{
  "d_model": 224,
  "normalize_top_k": false,
  "routed_scale": 1.0,
  "balance_loss": 0.00269,
  "balance_bias": true,
  "batch_tokens": 131072,
  "dataset": "wikipedia_en"
}
Below are experts of layer 10 (counted from 0) of a mixture-of-experts language model. Rows are named up (a neuron's input weights, with its number) and show model dimensions 0-223. Each number is 500 + 25 x the weight over its row's rms, rounded and kept within 0 to 999. Numbers have three digits each.
Before each expert's rows: a language model's description of what the expert responds to; "gets" lists some tokens that make up at least twice as much of what it gets as of all text. This comes from a sample of Wikipedia text that the model never trained on. Tokens count by the router's weight.

# expert 9
Description: Verb forms and endings after a subject or auxiliary, such as enacted, reacted, used, made, released, named, plus -ing and -s.
gets: "ed", "d", "s", " used", " made", "ing"
up1:444495487484505467505441530529477504501485489505475481493486479531516494546493488501491481473468524516506476526512522462532509510477565527518492531499495521468493478520551525474463554517503483507479402510524524488539475467513501488484527475555508538472527515526509477534505501496547503509444482501504475493494503503517505480536533494498493535464511465445502516511476521489530512493487512524505482492468488492465506462523478491485504464509512498485495494474485503466522517513505500491515510508532476474518489512520530510441484518505502538531536520527511512499437466528507519514516474475543480488509552495474520512458478478518507453436499520498508472489464514465491523504517
up2:540494478537513488450494489453536501516459504470523524471489497463496512489519509509472516465505473503509510498522506512493525491498447514457522516497481504496485510513500498445497538458488488467474550492513494509474451462510448477494483515495498488505523532517498492488518511534500531515489498467507507511554474541472511521539516525511499491505517518504545496459451493473528542471471508507536548466541482512516535506453524476482469489517555458479472503455545516462492490506476519491502533488507485441511439485500522501498490493506489483492478541523496485484537463500469513492489492554478507465530515506531455485511436528515499507511531488512498527544501532501487493476527
up3:504498530464478524523509508471500484500497461520496498474559473435484504515537521537443513511477499491505518532441500520474465479543487531499515538497502506509493482504474530490539486484501521506509498508479468504505534528495496476484505470487508472527492505510477516528474458541511509499437483503526482513484537467508500536540455510492478497533473499460461508500544514492519510484491459548436469496520510486496508541486529503533526529482522513505510527523500470458486458480446464479509526480576516513506527517526463477525483472467479504509517473517515456501501473503498513474478511530508498515542512468488489454499525520503512509503548472488463511476490506517516481462462
up4:509485490508513495491549515510489482525488471477505493506506498530438493500522541496500499496530520487499475505523502529466530517518494500501478501506486512505492505470457499531510476469508441484536532525493492453526449465473507473507495434486535475509529490480492473496551490480505496465515482474478507469553492523476509446514533576462491455484477492463507469475504424511463510476500497465523508499476477553485511514548505480522486489499509484491507500485478511567463516489514503500495473450499520480558547548515510485491492490527466512519495479496505507484502464457510514480489478503517520520522524529498495535471547514477524474526483510548479492507502538522481522510491
up5:533523518471539488490511506546512482499472457538497480532537490514495523461446483504480521489510478577491519499506554516472530523494489490528497460466509491502500516519521494490486449466487523513489467495487473510487507493491485496499500501483509464460506480469478533482494511497544522442497535493516507525526472502536516530451505480488523518464458455499506509455495460456503494422472545506483472535497530492460502492496471503482517510505521533477468481501517479476523536491503498520458485496459484503524475437495530511570505478520497503517472479523470502483482484489535490472474506508513507494533461509491493463484542476504483507467492503472503516502500519441503535525477
up6:461531502498501512478509480503508517528451499522490527476552532474482533503509512521502532497518561554484515485476503476497489469513482471546490488506481491478508498456470525489518488556525482516474473500488496488534509503494482503511514475467466514468524564495556507450436536526477482494465517484534448502478548490489528494476505487471483466566499479537465541474502502468511529511493517506482505539494513491497503508461518539504487499516482486518478521510504456470489533479450499469484522490489563480521481505554514485506475474516532472485479483472509486495536474494488487492482533513522504529493457516522484532492531543455493502495519491515479494494456478479510522506521
up7:572508498510493547497511482517505509476472449469505507476505501501547488450496459505483486488533537473485532496480471497512466515525490524509489519478507451440526518494508538467459510485494492488508486503432528442493478494506507470476509503569491531496483482510496508506485480530511524517489499524446495512474505476444474471483475505486512496531502512455503507497520444501509494500520508483443511519508465482529530509500525519481537506476503477485454503524456489491518532475487504519502478540519454537527506468472455473483500503520519496491469502490511501464503518517511520496514557471501541526484480478498496465480489523533477496479477523520492488473490478559473537448508
up8:470499494512545451495483504534510474469491515470519522526468542523486489523488471500541505514527535485503516480489509524471523448492513518553531500476509502499521530487475490518500500537514514542526477500513465535493498460472457505495480475506490454496492525451524478501483498493480501505524503536491468474510451492483471468533520497530488524428477497499550522496505501522518492482535495502498494525457497486482543452498503499508533497512527507508520520496516476501532510525468514513521479454517452489500553504508507483524500476534593482516553484534543500502519564488509458522494530494482514532477506528488485515527504488510468477485531500507570507503545499492485516514510
up9:494548502456473491513509518525545493505546488482483491463461518526499515507527507501509476507488497491508517514476535471489486467545478476504469513480505506490504480483527479474479528478507555474473425536508485502539526502457507458496476448519528480488471491512517496505498490517534487495526502482532484490511550455533483500456534515496467543511510468506487533488505482482492488501495504502529466456482489516450484535488508533496532528517477501527475580510467439528509527486528501474490508539529495495456480486532500503515487520516511494454447525468500480530490509518485487446454494502489487483481496530513480517467516529475518488472476514544488471501502500525500481453546
up10:486497534526536458508444465504510494527489524548509538497511473519521490493514498479501492501509501471480470524478516471546486482523540508472451496533444510488472485510465495491516499530519509476507445553488524496508550508491497502480474503486489496504507498481530509499526549529497494455456468517465472493511467492503535490514512493539502467495533533469538514524507510505516494507514513495514500526463487528460505517492503450473485496494483458498496512497554506479508549567474534509490491512474480544477516492498518502461489528487501502487551537551554513552501523486505469507489506479485547481506529535490505457500491503521538437479508533488478503503488507505459535549515
up11:540485462485472494545505497492488481534476554459520493488535501524518512517506512534465509506535503507497522520522518496458508490510487547485466514501479532486462500494496511524542489487545482531470522506452494524499514487512465512491493511502460504515499471471489485452495518509494473457495510503466510473484548515486497532476512543495447500562498537521502412544502512521459503505532533434488497479491480522510517532533506492534509508518502489508497479457578506514482478496519500485515510537500492482541517462446492466509526487448484455506481524499531487502465499512500498553511502503488484472539505525474509509523517506503473497510506493527483486446535539477513505509501
up12:503488508518505541527514518504481519461569494501549513445514508501477443474512526487466493494480472516508480514487457433488541512519540498493514474471480469512499496519461507532479510520540503475502502485509523480528517487484506494467475482492482497452503479482540470458492500495507523464483482535483475511528505510536513511475534533532490505525517477508517459453503524517466480525564542493478493503516515500530523491518463505552503561508517453527505495508465495515477491501494515510497530457512517509523491513539546496495503497574468505512469511531491491518527492458489556506508517528505470500484470503473487511527487455537515502502493482541502476524447501473523475496505
up13:477464491543500498466490526531468471502508522523527508458478491524472510480528539501530490445468507481493516446487545473513525510535515464492475508487496495459467481490457454501506459520510478489529484480550476497488503535531511523486528480524537504511484504474522505520490525541482463504522471464488517470510495555540524489488488483516474497481497469550512514496487459552462448524508505468514521512505502531508483535492505496463492484469499502495530463533511517531428499506477463485465500445494507544529452488509543536506509491527506535494496555470496506473512495488509509527517500515507532534449553485525496492502523491479477466533495496514522519495481483489498511510505
up14:482456547516481506469491520490465489511503569528499467451526500478475509497457506466457483518509489511495508521520486501521524528559550475487502512492477497492488544476481449512503500500500482537513520476432490493494504489527488521485469463495530577501513456487514531516492499501448483496496504475498502490479536513505539505497493521538529479442480505505487441518522452482516528481450511450461497492548511492468501486517517504493482463508532504491508506470546487499508501503513484489496540498493519458559503536491498517501495503517496509549532518526501502496500490496470509488484496519513434513494508509508519504511506508515449492529516489461502447542464492510503518466464
up15:493474501509497492437501503518492463505504477525507494521506487490487517535491482539535499510491529514490446495507520501497546556484447495540486463484465522525510504516495499469522539489453523532494478538518538490491513529487499495471532526513493503452474456477451463483547488509483463509488484462497504502510514471476528545475517530474481501549578528476474539545495499526495518489478461476530514516505531511530543486506545472461524522502498509511511479546475508513483503491495505464493494493476541527520487534459516504460492494460528483484542508460529519508507470495515463503536530515500505490547481540538520479503465498502500512497488499492537504450496513510502520507538
up16:508456491523477475485491514489509519503478503458549502524481485518472517512498537524492470540473516510444544558491530511510510520478526498469518521481501527509506480457478483487539455511488505497470527470527459519507488545495498467491499559495526460522474513492487531507546479498494505537487469481499531484509498511492501487545526519495526498535518536507501488546494541501468513505541492490518484512503502557497513524448550486561501520505499525485472541500519473505466488542507524485527485529509479500520497535444466528492515498539533460517503537503509498502535486459545475514518519471459523504479467489504501499518503556443493495498527505515492484454472495484513472519524
up17:514455487449545490474505505477495442520511509537474489534540512483502500490510515538496492447508480477477491528516500496499485508509518502497490499522581502511501493533480452449491537472507465481487476512542504516539503505474510519499528489487491542507503502466506518457530456482542513509493498509497532500536514469505524466526491473511495461488516490475492477474511451501500456505488480515464476451508506519522497481488549469490512496524549498513472500472498525528452514516508450478513494480471491513476442476488457527463492510492458544531484512493526505510486495461489468471507481479473539495492490520464468464510581515503473496510524531532510497526465486495465499477494
up18:504509567482512513436497480481477474575544471530490477462519490471499483443460519466486534492521536499498462473526518488509511535481476504517478487517479517500528468503515509498454528479516504494512531526486503505500489483487493537500434509513527545531478517486498526519466548531541513553475499555475478491542481472447523515494488520511464494497517532478505467503489477475464486516507503476510496485514554493493487482490519530535485518497538526487488507475510523465502501481506513455503540508533481494508486476500540506497465501461501503505489479470496525513469477463492487480525514517462483437460512495480481450503499515487473524512483473480519459489507497502492510489551
up19:538570494522489469448556512512496494529462477502496521501524469525473485535476504498487556490501513489534515468483474519481485514507498495497519474476503536510467514511515464517552492507474447494517459511506495507501510466472503462505512516529528536490508451509536527468522468503521537517481475456492460519448520555494517518507508479460478514543486496464514468469491478521488474509545523495510467486467502467478506499504482510550525497486522535529513505509465496467503494498524509483489478478481432508534463554490485494478514487548506511549517493458488490512494539486490523497536512517510500507500502544442483510483486468521469520464481504559495493486490474499502488507495
up20:503462525519475521490469560512478501482492493532483512497524486505462542485485541528525514547556481507528501508515508494450504523542493498495553482495512507480496528470489470481499501521466505549487525527489526485469514530554521496488512511486452496532486498510523537506522484455483526486506513492513473485514514507517535510482465511478514444507483540540493511449549558551467493518488504523541448477502473545521494553464492532523481485505476521494495458502520527530479508454504522500489473529486531481462505528514509528451518478489503493511517509511467525520467457471481493519493487487483506506486525518488481517517497493446488523546529557495479503518480509478489487510481
up21:507508535528490496533507519512491524502463520467529492520512480445483507470450520497521551483440489469481458489504507449536507508512511541533509480500490494507519541484493461566483468496511532552517503503445476496438513483498480509534504544518513496502557479507509475514473515524551511474512521508490524486508487519488489513484505498496466497449459540498509489423517486477493490473504508486491523488484473469473504508489486470493516521509467546490497519488508474552450519462484491526493479456454525472504510494515495492513481495500531488507500497496463482537481489473518494506542481538523467527514498507464536497504510513544485498456516496522458542506502466468534512508507
up22:462481474492495474478463523491481466528464485530482447476509504500554501501499507502509523486486452490480454495527526445457547515492500517505541507482473536504497521484476534540491491555497523489531534503490488539483474489508485471527464470470510484484489488472470440472489498496456495521505498500492528522499509523475479510500484519542505510499524518501494480499470491543483495492523487527478502482420479457495489483500533484518549476487453494483498465510529504454535473503540464565508529495453511480522482468490503496476533479489500497485540509527506469494477555497486493481513509526486500490464498508541495509528463512461481514452465535523506514535526527485474477501526
up23:523456504518488471495479473490508492547498546485538474493523481507486516535492462532565505464491493505486478510544478469559485523535492507514506475507502496503468481508533552512559460487526515483521523539485488501480508488462500517466523520509498521506492487480503493512505545476525543494498540532478522521460499513474516480476427526479524551505464520512514478487478508490525575514477504522485527478553513501506465477506517499484523529494496491503493492464493498509502503502527522472508490490460527516498501460527474482502520522518481478494459507502505459519501493479565458479504514493507515496436448513519528465514510509483502558537507536493478504527472501524508548514502
up24:485482452518493512530488480550460497499529439510501462492483513481488504459500481496510499493516506516504482508524480492509512498543492536503546486520508503540455521514481521499482484459470515492551481494495543475478508513547507508525515526488489537462494498545481506495537506510478504503531505521476491475486523513528481502520513452499487474494507505477440483520543483533524478489470516525531535503513533550507508450504512503493488521529496520502450500523552477521474520485546514457506475567445505503520495484533486455504461486523506460484518493539521453507451513473472477444489517479489486496491502509518462464524515480517513507500549470492541537534490515484481500482463
up25:561452486474512544489492525522493512529484488520528481489488484469485532464492518481476479528503494497478458504505511510448513532502512462532530514514498496516486508496493452533494492495450467497494531469489524494467522516468503508514479468483502523496491489518506445476535473492477491555477482547490491524455481471563527452507497490506528499431516513497489530498495522494468500474475524479503469519484503487495474489462502489532474458530462495520548511510525453488528443513476518480508517499520490493507480472528512556502474506499526471471530510504497501464534442486498478481536510513514457489478536513494480488500458437493504537542461491512510485530487509526520477495477
up26:495517489482522479476576501498475506455521491509564498479501502523498549538558467456526487468487460496500505497439560517532461559512515478503496490467488449508505484468515469511470528496484474487515504516504563494495510502501482482535494502535511489488524495550514492483492507503519468482459498538470524503497501501505496477493486506493553509477512471477512517522499495502541480511516460508507524501461531494508515472528478480513499498500468471467491500460486482480527458515529509488488499477469492536554504479499445539504481513500518483486479523516453522507525524492462491536482517487485459497522508507525541531539503493548487541472499510519532472508516499467465543531502
up27:412487439486512513537461519462487481529477500515495527490525532486504507560472462510474500468494502489495512538505457493464518521508478485478489475461512469483469503496496471469540505503478487514510523524494515496505550530488515506514498471452521501532483457514533537470514531469481502531497505522513530491511482507510564441518519492491480512483473486518506535461552534490454482473509482507487480485473530529491486504513508531528530491515495552512486495478519477495526466521525495453491486518518497481502516544478455507523484445507473489469505492490483547482518483528476505533510502515486478501438524502462469510513503491506511479515489441471469498459513516494469485518504
up28:473488492515526429494551499519501495484511474518475505554488516526507504508530501447472509497510495501506493498492470502467530516485493529441551495480496492515538475497526470483494457407488505521478527521499531532511523473496529481543468523448498513484487544502480461482523488504473500491505495514441522503496447502477497461502482555477478503508527481509496493477543479468469540517505467517463476504520502489493505491488511493493463511545494483497490494510543533463467490511497450453478480520482511512517497495462522534509528526564498513528531550507495509532520497518495474514457519466506500454475503501476489540528504485465517518507514486516478498510487541524495531485488
up29:528523523476492476457463477479529452513503519477448490506472506469464527488490492491502521467514512513491527484495513537501506504526487490500473503485490548481486499531538508494530487535508522467458508495459511467471466521509493524479489495506512516512512537535507502481516479519500453498489514488477502527539501475451515475498497507474520498529507519475482483489544503511457514543457494470486499544502538505470532478525467463485559541506459518519503511526503508485482521472514553459453466521471479502508478502544483494527509527544525519466483500487568441509567487485520516482511525537503461507515458504539516480461464497460500476522515507487484485524495505497489551501529
up30:483490532516478453441481505496534526493482501516495538482560480529559492536480509447489456492477533467482492533461496528545496488453486510491496523517500476479541529473494486499466499506453513499448485492492489500534504510501487533468525529482495512499534509535523471508507486454505511449525487449498494476444497512467486464498510557483534536487508501485532514515519547535505490489498497482484501492486535520510511544496496522515478510555513477557517500505498492472530505469486477499500510502467535535526460469461515516490483528483490503499442474544473491517521520495495477489494536525493486525507505476502501532506511506523452479520487550536476480488499497466500530505467
up31:530527547536519485479512519494505490478505479476516475451469515530497552531507479518513487537488458470490495443467487518524428521467514504493497493472492455452508429461458477475505512530523480486480504478513517512509491514510476458504527465555524519488480490508486488496477485488510501530526519503486509540525475521480489495527463527492533480478535466464480485505501522526515496516485482501495523493490486498510528430486487493509493458475507498505475480496492490494536471495486513475477521511478486480496494504486507539479515515552471471482462483468545498496541542492513494505510492472448445443507481490532527541508477499509498518491489452511501476472480430538499488508505
up32:518459533458515501426513471481507519535514517489506517513489530498474494473511477464508508483515530536498522484527507513504491484511455517473518496507500474467509499450479512491490497514530499482467491476498497489485476490465479478526515521507481510490513479470506483506489494466447480466449474475480488499499505535457505528531486489488516471464558483487483511455500511531507467461484476494486517510489540470519527440523472520511523465534532496527484511518532549471506507515521562460508537484455513546489507495539508487519544497536475483499486485452530483484492499474526520461534523496524441491446497504497475512521526476535514539519469452505487481534490507540489517521531
up33:548505492519497467475554441477472503495520470510523510509487499455533528505510523492497499466510463512492490492504533487549516475521507505520523491485526499500477495489512529496513453471489430471483493506496525510492528513484517460500523483505516474481529514492482490511483529488488482540574486506479497524513479503440470493485457491505493472492515513458526488461485515472493509472475484470500473518508525579504495482512514501507472512476484463526481491506479477534483491485461492451463497509483497509527483485472475509505491453538499482513522449493485452521484419461480516565498503513494512539511504471488507498476562473460494524495507485520521491500499447532508515491461
up34:493496495509519500474522520506477499479517493509475553477520515478485489490499518480509557486465527523471492522527528529470493499537513444505499476488497499450504518458450471479532508511516444526538553505555512538511495522490470442470495522526496533490505514504495457493486493482519495467469453525492468508530477518520523483559510531574507500485486476516531459499491495504483518485483538505501492497454511505510514476515532536535522515498534471496485460492541530467508493521495463508478537464468507460482494524508512499531507512492473442471504474520497490468504526487492493429534536493506512479502496463513488507497531502465524502519486527520524540481533530481522506470510
up35:492507501534466480464505457503529504487476481472462497500482434469518504481485496508499491516473502520512499459519499528484510483550502513538501500548477493519527505502486497533498477537456518502510473514460495447554502517517522486504516460510476497532488501490500450526495496503534478525510472482553488435495486537510509487525524486536479545522506502491505527468543512524482475473493488470488511459459515477505525549500504524503504549504518490487502532501536517526506511537504515488494495485481463521471534516496481485493524505468532466496444522460454447530523478497502514482479516467524570476500525476528509495483506528495470492453534500491485512501558565479505478496491
up36:471424545528482446431511502489477515481498503506495454479501492466494503465481509499505513512509541468468493530485480547488462555510503499525498470484469455501481493462502481532502478494452487508492506484539487531444509477534525537471516506473517484503493540468509498515505510499490498476528474505478485485474512529515472455492483515514508482475511502463468495520499534488514552475502513492434462523499494493500508476529499492506476503509550493477536509461562509495539517522507485459480498515536511534491506507477499472509508515487465468478497513446473489469495504497523485520515516540547527476487481523422507512469472497525511474517511484477498489515506491519516546464488
up37:487501486490500554518539479521490508493471472538489534494498463537455499537492477487510533477489475481434471522502496477498483520553478478491521498487577468534514496458495475441464483474497480477451476465513500486463513486519523474508507470461498501514506490481506514466527511465487514506498501493505492446525477521503534528494487521503483429480487495531513486540485499494515480497523497491488491459550506496503474462547497511515494477479510505499548488509505460473518529479504483510486478453467538542497529506506488528481485563444520481516527537514540479500540493501479497513535484474512499486455539537495478506525507514481469481490476536491472536484499484499505510535510
up38:511471462515487556489463488494485539509539525490489495505514500485487469485511521516518510488508544513475539508514474490514482557436501529493492511512476509510466525542520537499501505499486484526520507501482518485482518528514493511486493484552538521499497521501499502490518514508487527523553498534487559477509456456525529465500486550527523487480449517506469472478557464484472514497516503458491490433503533482502476463459557505521484468509518532484478464496566484502473489530485544489506501511534536457497474537487507507448531517509518483512542540485470515494517475507494543502492512516535505467487528520503532486509491502508472535552527512482495470511497511467503487499483
up39:523505505495474500525509488519495483494477462489549460573475494525499501516460482497491520519496502482523500494506495571519557498539503494446512489490470483493552464477489509475502494496479505477490517511490519493476495515497526537508519551521518498490548516512501470480523523505554482521539513504508519514501486526501463502504502487483503514509476518520584483510479497544512516501519495477473510500525515473536516534499495543493461492509494507495473502449440505481523512498484527490537488525506539532465488503486534513474563527520480537507495508481494467513527504456519536501493492496505522494491511574507550489495515442460552521509478522496532467521469490511458471477496
up40:456488484479515505546508446452486457445455496500494512528485510545495515529509534478478515479474496520469484525510503489495524505523487499491481444486509460490526481472477460494522521457497529478509530483500472477496546486494508504489480489519495486482503546516501509525583530487539527480505527496458464464525524482499498490463459486497473458499482493493482512488495536474480485466530497474529483490484520469487518475488512490554555504534495516506515493499516449518498506547479493483509470493465509525496519530504548508519528541499553502529488474486526478478501472492512543498472490532504459472485474504479516498466545516510573479519518512497508477466498519509527507474462
up41:475499476540523504487499470501490507467529503508457446477454463503500467483515476518490472500484488449515532524477522519498504468504498534545512460536502508454548489522474507481551521500484488449501532481468512540471493505506506518492504519519556493529515514522466509544493509473520501482526483511506482537474513466502534479526492515463501504487474497513469478501516512477527593485490513501472510482529538477531484484544471513555505478476497505473511506532485456535487516527480509457537510526541464500487499513453532539524508505484498489550479536517517502515549448494497515473498469483479473489482492505501501462492482465498501522476528507507462543475503480490513470480505
up42:542495486518474498534474508557498530465507479469427493519529528483481509505472510518462513494514513460466517493500497502518501451460514522530523448479501503465487510466446481478522476515527490537508468495488485495474495505486480506529503494523489467496449495478522517470528495490528506512531511514445539500469499530543500511498518498495501505452504475478515491508541477468480470500592548481481488508514531520478476448519482472494498510530455497503478518478489531520453483500538494526452525445495529500549472516531542520496532492505503524499481547520513522536494467497507493548502484492526491534515491527448506504489504495498481458474489501516501510491494479467512516488496
up43:507495488517469484523499485519507486486524513481489529511503491433532479483482511510481503510466509500461498478521533497536527494501520541516531516511503522468486527517498488555491451537505492539481488479537531470455503517503540527493517501499476520473543513451517534553515529540524486506472496467473531495497505486515524526463473506505517476511478483470508524471479517491533523469484525484481559496516472512521529535490526515457504505511524528502482479480493464500518509553488478483519464534485538476490447537470484510527511518517491454500536533518502478510521545444492465563498462496553517517508502497500537519501474525503513512474513490524523515539453521525494482448477
up44:463473451494523449527481494484496497526506517504505539456483492518501518512501536492511541563469477417492532487525509510465491521503504478512497488476487514518521450523498491494508530496550456480500512496511498493516489492542498539484517484495499501518504483501489507489501495554487494538504480522556513500500509508537524479505494506508509548463456472514500485531474496469505490487511530521479471494553470500484486504447535513507451519514508489484487482499537534519495510539511483530462444528477451487547525516504505524529472513487513516516514461558476481453464512504522469489520531509498537485512510507524547445462481538505489483480528533493474496561513491494491503493475
up45:495530511478525437561513490558543524525548497442527505509505513539499492494521496505538513505504467490553495478484472541539496520522494484486495481528478463504487498478492506495483508483533504486487479501532532473540555473495475474474472516544521494466499488492539481458477545528511482467499506495482524473500484472504507539487470491492562499443535502499509548577496457513502483465534496528478521503541545522485480513536528474512497497471489481484498556479485479522513496484489508522500511514479483497510486447494454523515506496506508484482495501493490490470460501481505507490496525451517479520476469482528507482509542560516534511522508490497509496507498479478487530489467
up46:486503510470501513497521515465467545470490530527465468508503487518508531521509505473487519504503497521459499523498510489508530519496474466493497512482491514485519528462481527530515509498457492543499482487505480469470443494512485473509479528513471426527517467491471484481475542474545497485497462485494516476504484512477472473492467452488481499518527505457542441540476477547476467512442517487517489520509482501554505496505517495427497501476487490459508508509573513499462477504493473492549463487525502459549479473458504483517471470496524509460482511486520479518484464464477475489515482456488524514503508474498511515521493518484505464494508465496500508553534524511538470506495
up47:492504541502523511498479491534515491532541518439531501487505498470499500470494497470489500495516461495489510535546486481475505467504500526488487505489530516516480511495537450486480505474501530492513488492494521472499474484506500540547475502497485513512447510536521480465431482503480530531487486491537486502510504472460517489491522490474530459487471512449477494525493477515490500495507455466526511550542464563544512497500487518497448549504522466472465552484511551506470473485528493502471543508528466453460509528497454477485540521510509492455451495496513492493486507506508515522504495508508498472542523477480509533462488551519504503476492493490445492540463494502510498485463
up48:502524534488558486459466480477502467474490534513513547493480495505528480489512475468502455482460487526550481562492493514499487518502495538475517524522492494456481489481447524511522516526498537501477500497498496534499455484495496497499488491517545503482520508491505519495484457482505541495499437487518464486519481497467501517502494491532502496490550523448525489491508534488510493496506515478530477436482476485492510523509533500545482536495525523534501520500534551528488464535452465480501501523538481499471482495494517496485500516501548492514546546473492524515498503505490482509566466539461496515476494516500496489510532487530512506495541477481512514448552530473462449530505
up49:463493510499486509520562524500509483504514506507507443505479522500498515498483483506516461477477503531495454489514519513526511491500491493472452526484533549552508518537541477454493510472540472471531501543483490490477516491447475522494506490489511530505481508467530506522508501521481518511485493512531505513538521502464516436498484508490464505476440531508495533526530489477490537469516515493424495497503462457524448455495507490526465469513473515508505499484529481509501466499480460496495477526504478439512470511546533500518451463453540499485507496507500548506502513490490476496539514488498482514485517505509467529499490486487486516554496441506497516489491464482439502489519
up50:500517455481498518453481531472469432511463540500500509528506502508474524528477455517497476475489493521522501458439537495504483549462490519461476504473502487520471502505509501510510558518512462506499498518519531516542427505478493515516497541480498487534498471532514480461522472484485493475490516498513525488517517461487507510486497505511477513516506519526515512487505491523476489489479500458503489463472494529532504463486493506479478533537507516530542547501484523503517499480498513512524533486512512485471584526518497503484532493514521527504445500467468529475491521532502458503502469544488481517523491504501469521493450510508509527502477512593516506493525531530494450500488
up51:455516501499457508507533477428516525506501496487526500526492515518527499489513513506532512506478511481545517476508552511522471461493503494551520509518481455498503456502533460502489475501501505517490505523506515490481494525508469536497463486532531518504464483435475504495495471507481486508512496512558460529514547497498526502492490489474480508508469497502523500552462519537479463477485531502510456521531467494516517514512479503487499471536503495471495489523563510483519488491484525486497513464577474524475494482442507532526515459508462518473531474536457528523497465534498468476521557483513479475501486477524481520496524434523486514524522490481509505506534509517549502496476
up52:510483531509503541472447519481489518520479553532486463507568519538503528503488447514505521535453476488504471497477497552514530536474528496516508534477485499495509472516513538507493508529475565477498478517494477519494524552498510513502479549520515474487465453540564521511481505473476474542443466471475520526495496508497471502478488468444519493479518513519530498520499496501527483531500475483484475491491464520487470500529468472539498505489501519524539509490518502507563472487506465530494499492533533521525498456519521477467519489484543525499507493498483445513520496500508511476498490454503489520503531530503509512491511485504523542498522506519504524489513483554495473471534
up53:514500480529501507476483480521473524488523519506526480487517511497505452517492483462477468522525521498490536504531465469508500524557523491494506545518513497510425514504515478509502465500519538546512507496544507468506513531463546516490501430504499539525480545543556517517507497486507503472529489484492477468493545462513525538485493521482480490502523502488469501491511479493501544524464488514486433467515524501483476487494492489497534512531503504465486470517506452525532484524542542484455479501523512508478505474527509493488507490457490487491491477491506508520481557490485536465455490508535474436492508521512493501501489523506457530537538488497507564506473504478491552483485
up54:504494548517507486490534508559493528507506441493490519522477495544500505484507499501518557507463490535497482500496478525473514523524532474487530481463476539549485478518521517525505518483517482544560510493483487494498478521519499485498472552543520489508535491480499489498546529482510448504480478477484482550492487504524500471496488519542493526487565531518502503562488488535480537515520496500468498518556514474503518505507542483524529519496479499536522448474462486479450533469534518525473484451495482521495499534504489481538535492516491477504479495517509497475514492474502511518533505478526529529471481455514463481538521526515465504536510523510495512479542461527497493534512
up55:559491463501483517497482505473548507498452512550524520520521477501495498513510535477477472501520497502474502518499545470437530494491489505506522543500490498509498474533529484525501521452480500504515497511475519524526434542508503459524513495511526498514512472528500525511478507532455506509515483549483479532515446502513511555449506504537507524506459516515518469539528468534472498467505494499542480521476454478495563530483514494517506475488509473474515524461530465500512512502502534518510475503509469485536471492497513518468478488543495479493474472476510440488458459456500543480498490488478501465521491492479469455496483509485514507549538534471528496505505532516518493475504
up56:461514500493496522546481506513548528514529499511467473456483503475532523489470506473455502476493528475525488521463499467518526540521487494512479516528522506510518505537550489526478506488473479551500480517512471477473484538491477517530527545550526524502504499547506489508476503529482509491505480526465515532465523503512564472484514510452498507476509550449508465548530533535521503490497509475485502486455527517470514469493526483489486453517521502480505500527479474492473464473508513466528558525466508439510500530515503469553500496513498472490496487471517529502540509475501494497530534508507486491464495527468458511502531446462474505506494498474522480486465474474486494525528
up57:493475467498505518513510495529489535530473466518452510482486481472481515498516529514483517528540567483524495538444513501445496523488496521500489498500498474471511516519540477484502520512472468548518511442455522465532443498571509504507482475510489468475488488479530480547493447503504504556476517505475456537479478493511494503487486514461479515477497534473503502480496540517514492504471481485508499494487477522478516510483530525496467511548493497534524522504493510526508495487488490549478508463484551491454506498493467488489489546488507485489507519467511535530534522465493490546464507503447530442481522511495461511502493504482498520512537523499463514496456466527472507525481
up58:529490525534455483508492502494472516549521492517518500496486502565520503472542497517494490505522512468514536465516504521458480515479495507541524482527477510486478544433449500488516526487526523499481487480507531481490531484517491529562460492513480514528492499507517492490502474508527512511517508480474525485483527533523471482515464501523464492532486485514484481509504513513491453560471497533477482539496533466432487498510509485514530494496489517529509470532481494489460447518490498523482504470485467528482509505476513467481513516505510463503504525511489454554527549508531475488448524476486460540537526483495501555499475500544552476445483481477491526504493486505473529495505
up59:523521506494511494520544519505516549490491545458485529529528528516508471514519488552508502460480503508476549473504488466505522464541522495444513539525462480466445489536470511495525511459499490519485523507537511498512520513523486486468468507471503487533512499515467506514481490501517508463469521468519513509483455506485505467513494508498500498508513504531537498495476552555501504480485495488506516507509461550471495456542559499448495497471499493509506475524503516466495504478465491466523480486517481509523464511493488481501507528484494515509509480506481484494529475510470533515515453514496488551499480478540486542510526485518537478584482475437475481489482543458472531517501
up60:472480479492495547534514526499505496462563528487506457481489468493500486493510468472534496485477506504461487483516510531478455510539506505474495454475488503507506495485504482541460494468492501496518498456492513564451498522510448461491472509522454442488503525493498500494505533487467509511503541480528552487528489488523518517518493510500472532450526492485497521461482541505493508512523504513487524485514462510512518492512453500469444552512489516541514515470513434472501518543513480518480481523495518465513540499500487543478473500540533498473491492518465485534500477466490515514477540459488502525486547523501516547512524473542497492473477541501533524522511506524519518525513
up61:522519457490494499433500506485530503484536534499489504481479556488502490452524522461495501513496449505470563476494485538491473540464496481527561465478488516479524504466489522483484466501529512492504492444523508507521509502463496467544534493556505503522506518446527506464517520475494510463469520499521498487474473483505479508496505505503508506501458493503489518469510445479494534466473552495463517508456541503487538493501521523507524570489453471533484536519485477494509504492493517499520508494492488502512525492488463496504489516518519465482485538532484526501552551454503494534478502500530509510504499531523525548484528529507481508551511494501512489461481493460495470513491
up62:505517527528476469506512517485538472470455491517514506501517458488504529500514543495502485506453495487504454497502484507553529512542496515499486493497483512504503521506488490526493511497507461527509494531502514492478486513522520521482481524522532492519520507496474529487532503466474522505504505540473516532505472489513476528530493504527508496502474518503519519507505502465494502495466519506499473502497550498481425508514476459485525460520473538515449481510498485492528468522501493475469515454507493519487431545462563479502479477494515509494484530546487449549552536524483522436571448497472475487532539497521491468458511524543517530541498507509481473480486525482544502496494